From a checkpoint of a small mixture-of-experts model trained on Wikipedia.
Experts: 32 experts in each of 13 layers, 128 SwiGLU neurons an expert, 3 picks a token.
Training: a variant of SOAP for the experts, 8994 steps.
Below are experts of layer 2 (counted from 0) of a mixture-of-experts language model. Rows are named gate (a neuron's input weights, with its number), up (a neuron's input weights, with its number) and show model dimensions 0-191. Each number is 200 + 20 x the weight over its row's rms, rounded and kept within 0 to 999.
Before each expert's rows: "comes after" lists some tokens at least twice as common just before its tokens as in all text. This comes from a sample of Wikipedia text that the model never trained on. Tokens count by the router's weight.

# expert 8
comes after: " the", "-", "|", " The", " a", " United"
gate0,203,175,217,247,216,215,218,234,176,192,229,185,219,182,170,222,178,223,150,184,202,254,217,194,200,185,203,250,219,225,185,183,166,249,187,212,226,226,213,230,196,203,181,169,154,210,206,206,225,213,203,189,185,195,207,181,181,192,193,187,203,180,200,221,209,209,218,217,194,214,212,194,194,210,206,223,183,169,211,190,188,208,204,220,197,192,150,210,195,219,184,210,193,195,192,197,180,209,145,186,215,190,192,231,202,210,190,203,204,200,214,221,208,217,160,215,197,206,207,179,188,179,198,160,216,194,185,189,199,216,172,218,220,208,196,205,226,169,224,241,222,200,162,236,185,186,185,170,199,200,195,212,175,228,232,223,203,191,199,182,188,214,211,190,183,220,220,155,211,217,212,216,220,198,228,210,192,208,209,222,168,200,191,169,220,193,203,205,219,205,224,225
up0,201,177,207,236,211,175,207,213,186,198,222,202,198,189,173,182,191,207,178,199,204,258,190,195,192,188,213,223,229,198,185,188,187,236,190,219,219,215,184,239,183,213,195,179,174,193,216,194,228,216,204,186,190,195,195,173,176,218,200,180,197,206,208,194,165,223,204,203,238,173,211,185,193,214,216,206,184,140,192,197,202,180,208,209,201,202,176,202,207,208,178,197,210,187,195,187,155,219,156,198,185,227,187,212,207,227,185,196,194,200,210,226,192,216,191,211,204,209,173,201,178,188,200,185,203,218,183,191,183,190,160,209,223,184,195,210,221,177,229,278,212,178,161,238,211,190,189,192,209,228,185,227,183,212,246,202,161,181,189,179,168,199,213,199,196,204,216,151,219,185,195,197,222,183,238,235,210,192,201,223,174,217,199,165,191,184,222,199,221,223,217,208

# expert 5
comes after: " was", " to", " he", " and", " is", " He"
gate2,209,175,215,230,179,192,190,207,216,211,201,221,199,192,188,218,197,170,220,161,209,222,169,207,189,224,200,168,206,245,199,202,210,162,204,190,190,198,166,209,188,183,196,184,226,190,183,219,227,205,239,205,175,212,173,203,182,172,179,212,183,172,201,193,210,249,183,205,225,191,168,209,262,231,196,189,234,208,179,198,216,196,208,212,197,219,187,166,221,169,170,208,190,172,201,190,209,195,214,180,211,225,225,185,189,197,213,177,202,193,196,199,200,216,200,201,192,193,177,219,194,239,202,186,231,234,214,185,242,202,204,199,191,165,255,162,179,201,210,213,186,209,213,209,201,227,182,195,200,201,233,222,186,173,203,222,169,221,212,179,210,201,237,198,229,183,167,228,198,197,219,200,193,232,182,216,167,170,175,218,190,193,186,205,218,203,196,157,199,223,217,190
up2,220,177,180,213,197,184,231,158,195,196,199,198,239,182,213,219,176,177,231,168,189,226,180,214,225,195,207,191,192,171,195,227,191,211,222,195,184,222,218,206,178,196,195,198,217,189,154,206,211,226,204,189,230,210,166,189,202,207,189,193,222,177,206,183,233,180,175,237,221,161,208,221,239,223,215,227,243,223,237,213,185,190,184,187,213,223,177,241,210,140,197,205,198,218,214,177,182,199,205,208,193,218,199,222,153,190,199,183,217,181,232,205,232,234,180,180,175,204,192,200,201,203,194,196,208,176,190,180,218,199,174,216,196,194,230,182,168,234,201,197,194,222,204,217,205,217,192,194,222,207,226,217,210,192,184,222,200,210,189,193,194,205,244,191,211,205,185,209,213,206,199,202,186,217,186,189,171,167,207,170,230,206,176,233,177,180,209,185,183,239,204,224

# expert 22
comes after: " the", " of", " in", " The", " with", " from"
gate0,209,199,232,203,234,207,211,195,224,205,163,188,187,179,204,184,196,230,212,193,189,205,181,209,210,232,180,188,194,219,222,184,223,175,207,214,205,193,219,196,219,182,188,189,208,227,195,181,213,219,173,200,196,208,191,222,223,204,193,222,230,189,172,231,161,197,207,228,193,155,203,191,164,230,188,211,183,196,216,187,206,268,209,194,195,203,195,181,188,198,190,171,216,171,218,165,184,187,236,203,219,199,201,219,193,238,174,207,197,166,220,206,208,214,211,216,210,236,218,202,210,173,207,200,156,190,203,214,188,222,174,178,189,211,209,174,219,200,218,230,196,187,218,176,199,226,129,233,182,200,215,192,202,192,152,206,186,225,207,238,218,192,229,178,244,222,229,212,181,179,195,187,222,187,199,194,222,211,184,191,204,183,181,180,192,220,168,182,186,187,187,190
up0,228,218,177,188,211,202,165,213,202,177,196,198,250,244,191,211,195,187,215,173,191,198,184,193,212,205,204,189,222,197,178,152,174,202,219,227,172,236,209,206,212,206,225,193,223,184,183,208,188,191,186,202,201,236,219,187,215,203,197,171,200,203,171,184,232,177,255,184,204,179,189,180,224,183,215,233,244,178,195,183,208,196,174,211,222,209,192,191,215,208,220,173,217,189,210,211,196,234,224,214,208,186,197,219,174,199,187,171,200,215,203,207,214,225,191,212,199,155,179,205,189,199,167,202,182,210,170,218,202,201,224,233,191,209,204,224,195,202,214,180,224,232,168,202,180,201,219,207,193,214,189,218,203,193,184,191,229,238,220,180,199,213,216,217,197,171,246,188,226,239,194,176,217,187,172,211,204,181,165,172,224,181,204,204,249,186,226,192,223,182,191,235

# expert 4
comes after: " the", " of", " and", " a", " by", " The"
gate0,211,186,171,190,201,214,229,193,217,241,208,199,204,159,200,214,199,207,193,205,158,214,176,175,173,225,185,205,192,160,199,191,177,199,220,176,209,214,208,185,221,198,185,215,218,214,222,192,214,194,154,199,158,205,169,217,188,196,185,200,223,180,199,203,222,243,228,181,226,184,182,172,196,221,223,187,205,228,217,244,155,180,182,211,154,229,218,225,175,176,177,216,193,195,196,188,218,213,220,193,222,188,202,180,223,231,178,192,163,173,197,190,186,203,177,171,196,236,213,190,173,184,201,192,245,244,188,184,213,206,208,198,207,209,198,199,242,200,196,195,218,179,200,185,219,207,221,191,179,201,227,209,214,181,204,211,222,188,232,199,186,186,219,199,235,213,168,190,188,189,233,231,213,208,180,199,208,211,163,214,220,211,214,188,174,217,179,178,217,226,193,193
up0,191,206,221,202,202,199,180,204,169,183,170,206,198,216,207,189,191,191,210,201,243,180,229,226,214,194,206,203,217,239,202,203,217,187,190,208,195,197,189,210,183,218,225,164,175,200,176,196,186,207,246,222,247,175,220,186,201,205,216,193,170,212,194,215,182,172,177,199,173,225,211,231,199,178,192,216,202,187,188,174,248,219,214,191,240,166,167,177,221,245,217,205,215,208,234,220,192,188,198,212,185,223,194,224,184,170,224,215,225,221,199,196,222,185,212,233,186,178,167,215,212,219,191,203,166,150,211,211,195,187,199,196,203,182,206,204,170,198,222,197,205,214,185,215,193,193,184,217,221,192,172,196,191,232,195,206,187,205,167,233,191,216,192,192,148,178,241,209,208,196,165,179,172,188,224,209,203,184,239,186,170,190,182,218,229,194,217,213,182,165,207,201

# expert 20
comes after: "\n", " |", ".", " =", " ==", "=="
gate2,193,184,213,203,199,195,189,205,196,182,221,187,194,180,232,208,214,180,243,211,164,186,205,185,182,209,180,255,193,190,185,180,175,205,167,186,226,206,211,198,198,173,193,206,183,190,218,188,206,229,192,172,204,210,201,224,211,187,172,181,192,210,175,214,185,182,176,211,196,216,174,235,198,208,171,197,182,198,244,166,203,205,228,194,174,202,190,182,204,225,209,198,183,178,228,209,233,228,213,176,190,217,213,182,222,196,184,194,190,199,221,186,223,205,204,173,213,223,194,224,207,147,197,218,194,207,181,189,183,195,189,228,236,199,176,212,232,166,202,211,197,207,201,190,174,239,210,206,164,189,218,231,187,209,243,180,231,236,185,207,203,199,234,188,213,171,137,225,192,176,242,214,215,181,195,230,232,181,193,213,194,201,220,209,162,181,196,200,173,192,188,219
up2,220,213,190,187,199,209,219,183,216,222,226,190,201,215,197,214,167,171,203,188,184,236,228,218,237,225,189,200,169,235,186,206,170,186,223,193,192,215,211,181,198,174,227,239,191,179,204,206,200,184,192,186,192,233,203,179,200,227,237,189,183,183,159,194,222,217,243,235,229,198,186,198,176,187,204,188,191,199,201,212,164,215,207,201,175,208,189,169,210,205,199,172,183,179,197,202,202,190,163,203,205,201,216,198,158,212,218,230,186,190,197,172,229,290,233,193,206,202,225,213,219,232,209,164,229,207,179,189,226,202,201,198,197,204,189,168,210,221,222,218,226,199,184,241,182,156,156,219,174,210,178,195,213,214,200,176,192,188,181,200,204,200,195,192,181,207,181,213,191,181,201,208,180,159,203,220,181,220,198,205,207,204,214,210,206,203,191,221,188,196,202,220

# expert 26
comes after: "\n", "-", "==", "|", " /", "==See"
gate0,171,194,195,206,206,206,245,184,236,166,187,230,205,195,194,237,197,213,186,192,180,220,191,188,196,229,162,195,186,212,203,213,219,204,202,235,201,226,211,214,198,200,192,181,196,180,221,216,203,162,178,207,185,199,186,183,205,186,199,179,216,229,208,185,188,202,192,189,231,200,194,213,198,199,155,248,187,195,190,184,207,178,160,189,217,216,200,179,188,198,197,180,202,205,182,192,200,214,151,201,194,210,234,188,192,190,206,178,198,209,166,210,211,210,175,184,146,179,209,184,186,201,209,153,204,221,222,200,205,176,196,225,191,189,166,226,217,168,222,197,189,166,227,211,199,205,197,190,191,212,225,216,189,210,176,188,187,192,180,248,185,211,198,183,198,222,146,211,198,200,211,189,242,239,236,223,192,184,180,204,140,184,176,197,203,215,186,228,181,229,210,169
up0,226,165,212,202,190,203,194,196,218,234,213,191,191,193,201,159,199,196,171,225,157,216,164,231,217,193,195,218,201,213,180,192,184,213,195,184,206,191,169,206,170,208,203,239,211,203,179,213,205,166,216,207,190,223,215,231,198,175,169,181,190,187,198,213,201,230,243,202,212,188,189,190,169,172,193,180,204,189,163,186,187,198,222,182,201,237,202,175,213,191,190,200,183,199,213,193,191,226,225,166,200,199,206,192,217,192,172,158,227,188,222,190,214,195,241,184,196,234,209,163,190,218,240,162,183,175,210,190,183,209,196,177,208,184,225,228,158,225,184,194,204,197,181,239,237,184,236,187,214,172,182,180,180,217,190,203,175,181,200,200,243,171,193,221,215,181,169,187,210,214,183,198,156,210,187,223,200,180,218,178,221,227,184,209,178,193,208,207,195,178,207,214

# expert 13
comes after: " |", "|", ":", " on", " /", ";"
gate0,186,174,183,204,193,224,211,203,191,219,222,201,186,238,218,202,196,211,201,192,214,179,239,163,219,222,215,232,197,184,230,169,207,193,230,261,194,198,198,202,196,210,179,198,189,218,227,200,227,225,204,190,246,214,216,205,200,203,208,182,216,197,257,205,189,179,207,177,212,185,208,201,231,229,185,205,181,223,204,198,193,186,184,208,183,197,181,235,216,201,185,166,209,211,171,196,221,211,194,204,189,202,175,192,208,213,218,232,195,228,217,213,215,202,217,183,224,232,193,249,225,198,196,207,204,228,236,231,196,186,231,223,221,199,196,202,210,181,211,203,224,207,165,231,200,196,207,185,177,188,196,203,199,204,217,202,180,230,209,170,208,220,163,191,199,219,240,219,198,187,225,215,188,192,169,219,190,176,244,216,188,215,176,163,199,170,232,210,225,171,173,158
up0,207,162,214,208,214,183,221,181,183,214,175,195,191,227,203,174,176,208,187,197,212,190,238,197,246,244,193,198,192,218,214,202,223,217,213,204,211,193,175,205,199,208,223,202,236,200,198,225,202,178,197,219,237,205,198,196,234,202,221,188,227,202,209,226,233,169,208,168,244,215,199,207,221,209,181,193,197,209,236,187,230,202,212,195,201,205,196,177,180,193,206,171,215,211,195,197,199,200,204,218,179,193,199,183,205,216,192,229,199,174,228,209,186,204,197,214,200,219,175,255,222,216,187,218,212,216,181,198,237,167,212,207,172,237,215,198,247,207,230,217,189,226,184,198,217,200,207,184,176,205,220,178,220,231,231,218,170,214,243,181,212,174,221,172,204,166,213,221,230,210,187,221,177,188,208,179,183,200,222,220,215,227,181,158,229,195,173,224,216,194,189,160

# expert 31
comes after: " of", " in", ".", " for", " to", " with"
gate0,211,185,191,141,206,171,184,177,192,221,162,196,167,230,204,217,211,172,233,180,206,202,200,223,217,197,203,184,215,190,218,191,197,186,200,195,218,230,192,198,176,187,225,191,214,170,183,210,202,177,198,181,198,156,175,205,210,204,193,223,219,240,217,211,162,206,210,174,229,177,196,196,187,202,197,180,176,195,185,158,193,161,199,220,206,217,211,227,207,176,207,207,201,187,214,215,213,235,165,203,228,185,225,214,176,224,223,193,158,195,194,209,204,218,181,224,219,266,247,230,181,202,199,225,242,196,208,165,202,190,226,173,163,199,185,193,200,194,203,212,221,221,213,213,236,202,183,214,199,177,220,189,203,216,213,207,210,215,190,195,212,192,195,201,210,195,197,187,208,239,191,192,155,182,183,216,218,182,210,168,187,212,244,230,199,196,199,204,196,220,194,189
up0,170,218,196,205,160,211,186,217,164,170,198,174,207,198,188,187,177,228,180,226,217,228,205,183,197,218,185,211,214,210,179,192,201,227,166,212,203,222,239,212,183,193,217,187,175,202,208,198,229,214,216,210,238,223,241,173,169,214,194,200,182,199,190,198,217,190,206,198,223,200,195,186,220,146,201,200,221,195,267,202,212,202,202,154,241,177,160,171,195,202,198,208,187,208,237,215,206,191,155,204,193,201,189,201,228,170,235,215,213,208,178,204,177,204,215,198,189,185,217,180,184,217,202,187,181,198,213,207,216,191,167,192,226,206,198,200,219,229,201,207,194,206,149,201,195,205,189,189,169,192,162,204,209,189,180,212,236,194,186,214,172,201,171,197,204,175,190,243,209,196,244,190,238,188,185,193,200,192,206,214,204,232,184,195,206,159,201,173,210,190,198,178

# expert 3
comes after: " |", "-", " of", " by", "|", ","
gate0,202,216,195,189,192,183,205,199,183,214,211,206,221,231,203,194,213,186,202,194,189,214,196,168,198,203,173,194,199,166,192,178,228,199,191,217,176,247,191,190,207,184,171,186,183,178,195,188,229,228,204,199,211,232,218,240,192,188,193,217,225,210,155,202,211,187,223,199,215,203,189,235,222,151,177,261,207,196,188,157,192,188,194,158,211,205,186,204,180,209,225,205,219,202,175,221,191,163,150,199,181,211,242,201,207,186,191,217,182,181,203,166,221,192,205,197,187,204,189,211,214,204,208,236,173,230,234,191,175,205,228,219,217,183,209,211,205,178,214,200,225,198,240,150,199,196,215,186,194,209,215,195,211,216,191,209,173,192,225,184,202,190,188,186,173,221,187,160,212,196,220,224,192,186,208,230,189,204,180,165,182,257,208,183,223,177,226,189,203,184,191,197
up0,193,195,210,189,215,207,189,214,206,189,194,188,173,182,193,204,182,206,197,222,213,185,195,240,210,199,211,212,196,228,203,217,176,203,202,178,230,164,203,214,215,226,232,207,212,223,203,217,165,163,202,190,194,166,179,169,207,220,201,195,187,197,237,204,187,205,169,195,182,201,199,169,187,252,231,152,190,213,220,226,197,207,195,234,198,208,209,198,209,196,169,184,179,207,228,166,216,240,248,199,232,194,154,184,190,213,208,184,203,231,194,236,191,206,201,214,221,199,212,186,172,192,190,174,225,176,167,215,217,205,170,180,172,210,194,194,190,213,204,197,176,183,153,240,191,212,182,216,201,190,176,210,191,191,197,179,221,209,155,229,192,206,207,206,221,178,227,249,191,208,186,190,192,205,171,177,212,193,217,227,218,157,199,223,177,221,172,217,200,222,202,211

# expert 9
comes after: " ", " 0", " 1", " —", " 2", ")"
gate0,174,249,210,211,195,171,231,195,187,202,207,230,217,229,162,192,170,201,163,197,206,210,220,193,184,194,180,220,191,186,171,214,185,173,202,182,206,208,207,192,212,214,200,193,202,192,235,187,219,204,180,172,183,204,173,211,209,210,179,189,215,178,225,237,174,194,219,221,195,186,166,184,213,194,214,212,181,194,208,194,230,178,199,209,204,171,243,178,182,211,184,184,195,191,176,176,177,206,172,217,169,194,235,184,210,177,211,198,168,217,209,202,178,207,205,205,178,161,162,158,179,208,151,172,221,192,206,180,168,203,228,217,213,185,190,199,240,182,181,192,188,228,202,211,210,158,193,221,214,192,199,181,206,205,163,178,172,210,204,231,149,213,186,191,186,215,215,201,156,203,212,236,201,166,196,205,225,228,179,219,197,212,214,228,207,181,189,207,178,193,201,204
up0,224,175,188,169,192,251,163,189,202,175,206,177,179,195,249,182,210,195,238,197,213,186,181,205,231,213,237,194,208,183,221,215,190,212,204,199,219,176,189,196,191,201,209,215,207,205,195,208,169,201,193,217,214,210,225,200,174,209,231,206,172,219,187,174,236,195,177,178,184,198,213,220,175,206,188,215,249,199,200,187,165,211,218,206,184,215,167,216,186,197,205,196,196,191,216,230,220,235,195,207,223,190,186,205,210,215,186,212,258,218,195,219,230,196,161,211,219,203,237,234,229,165,218,211,169,238,192,212,214,221,194,212,204,209,195,207,196,206,204,190,219,210,167,198,183,250,189,176,229,205,219,187,207,200,219,237,235,216,183,171,241,172,215,173,215,210,219,194,237,200,208,178,211,215,202,204,194,199,203,177,183,211,194,185,239,219,198,208,192,190,200,229

# expert 14
comes after: " the", " a", " of", " in", " and", " an"
gate0,224,200,203,196,224,215,207,190,196,196,227,215,185,220,232,218,199,185,179,228,193,210,189,240,143,219,226,179,165,224,203,210,169,189,189,168,174,198,165,157,225,218,201,203,201,218,187,220,172,221,232,206,223,199,187,202,181,197,225,191,199,192,201,199,190,198,224,193,204,195,210,198,177,178,219,205,207,219,176,198,188,212,185,214,215,195,210,201,193,222,190,215,191,185,175,175,184,166,221,189,188,206,196,217,215,213,159,196,206,212,179,205,171,206,195,206,222,235,228,229,196,187,221,230,179,177,184,200,201,233,188,169,241,209,196,241,200,201,227,192,194,210,198,199,211,218,180,248,183,206,165,173,200,153,232,229,200,155,189,192,178,173,183,210,204,172,193,208,206,165,212,211,227,195,204,223,202,170,212,187,231,207,221,182,210,153,183,219,175,174,176,208
up0,180,210,203,205,199,186,177,195,204,207,194,210,206,187,156,213,203,238,204,193,213,181,214,207,217,216,184,216,217,180,213,200,234,223,204,226,208,219,223,234,170,182,200,200,213,201,226,189,207,193,182,192,194,202,215,177,218,208,161,229,189,206,197,214,206,197,175,193,199,205,215,198,196,240,170,185,179,157,228,173,202,189,214,179,190,206,203,197,209,173,222,200,206,207,203,248,205,228,160,216,189,198,205,208,173,169,242,194,180,208,195,197,195,174,228,176,190,164,155,187,202,210,173,204,224,223,195,227,212,189,197,229,159,193,199,158,224,217,175,228,210,154,202,209,186,180,227,169,205,192,251,201,194,256,185,192,213,232,224,179,215,223,184,207,181,230,193,191,204,218,203,199,194,175,190,188,175,212,188,227,143,197,207,188,205,211,207,212,231,212,209,216

# expert 19
comes after: " the", " a", " to", " and", " his", " The"
gate0,225,198,186,214,194,179,187,193,223,211,200,186,194,205,245,214,180,196,187,219,217,206,178,198,180,175,179,209,194,224,208,170,192,193,178,180,226,171,201,202,218,193,176,205,195,194,218,206,219,153,197,182,193,163,240,192,187,194,181,224,189,210,223,208,205,187,180,186,249,170,198,154,187,210,177,187,171,171,149,214,183,165,197,186,189,214,207,208,211,201,185,176,222,164,192,241,217,238,200,215,239,199,210,160,227,170,199,259,176,215,195,199,227,180,191,184,207,207,209,194,188,194,223,228,199,212,226,147,207,207,204,214,181,201,192,222,222,216,219,207,216,193,211,189,206,224,198,207,219,191,178,235,215,178,156,203,194,185,186,224,175,205,198,210,200,217,177,230,209,238,212,174,164,195,203,176,199,205,200,198,200,194,167,193,171,186,205,183,201,191,195,182
up0,225,200,203,211,209,197,174,215,229,187,220,194,204,213,233,215,173,191,198,206,206,198,175,224,187,199,176,216,184,228,219,174,199,207,179,173,224,174,182,207,199,198,192,192,195,204,219,197,213,152,182,187,201,174,231,222,213,203,184,210,171,199,186,215,198,177,182,195,259,170,191,164,203,199,190,170,183,178,135,216,180,180,212,206,183,206,202,206,210,189,214,184,232,184,210,248,214,224,189,205,252,187,199,200,234,189,184,248,190,215,209,213,232,195,190,203,192,202,197,181,185,195,215,226,197,212,226,153,206,208,200,211,181,200,185,225,207,214,204,185,211,204,197,181,205,219,197,214,208,216,190,258,236,179,165,195,202,186,168,230,163,194,207,209,212,219,193,225,196,258,203,167,158,207,210,191,208,206,219,191,207,203,187,193,174,195,206,193,217,188,201,165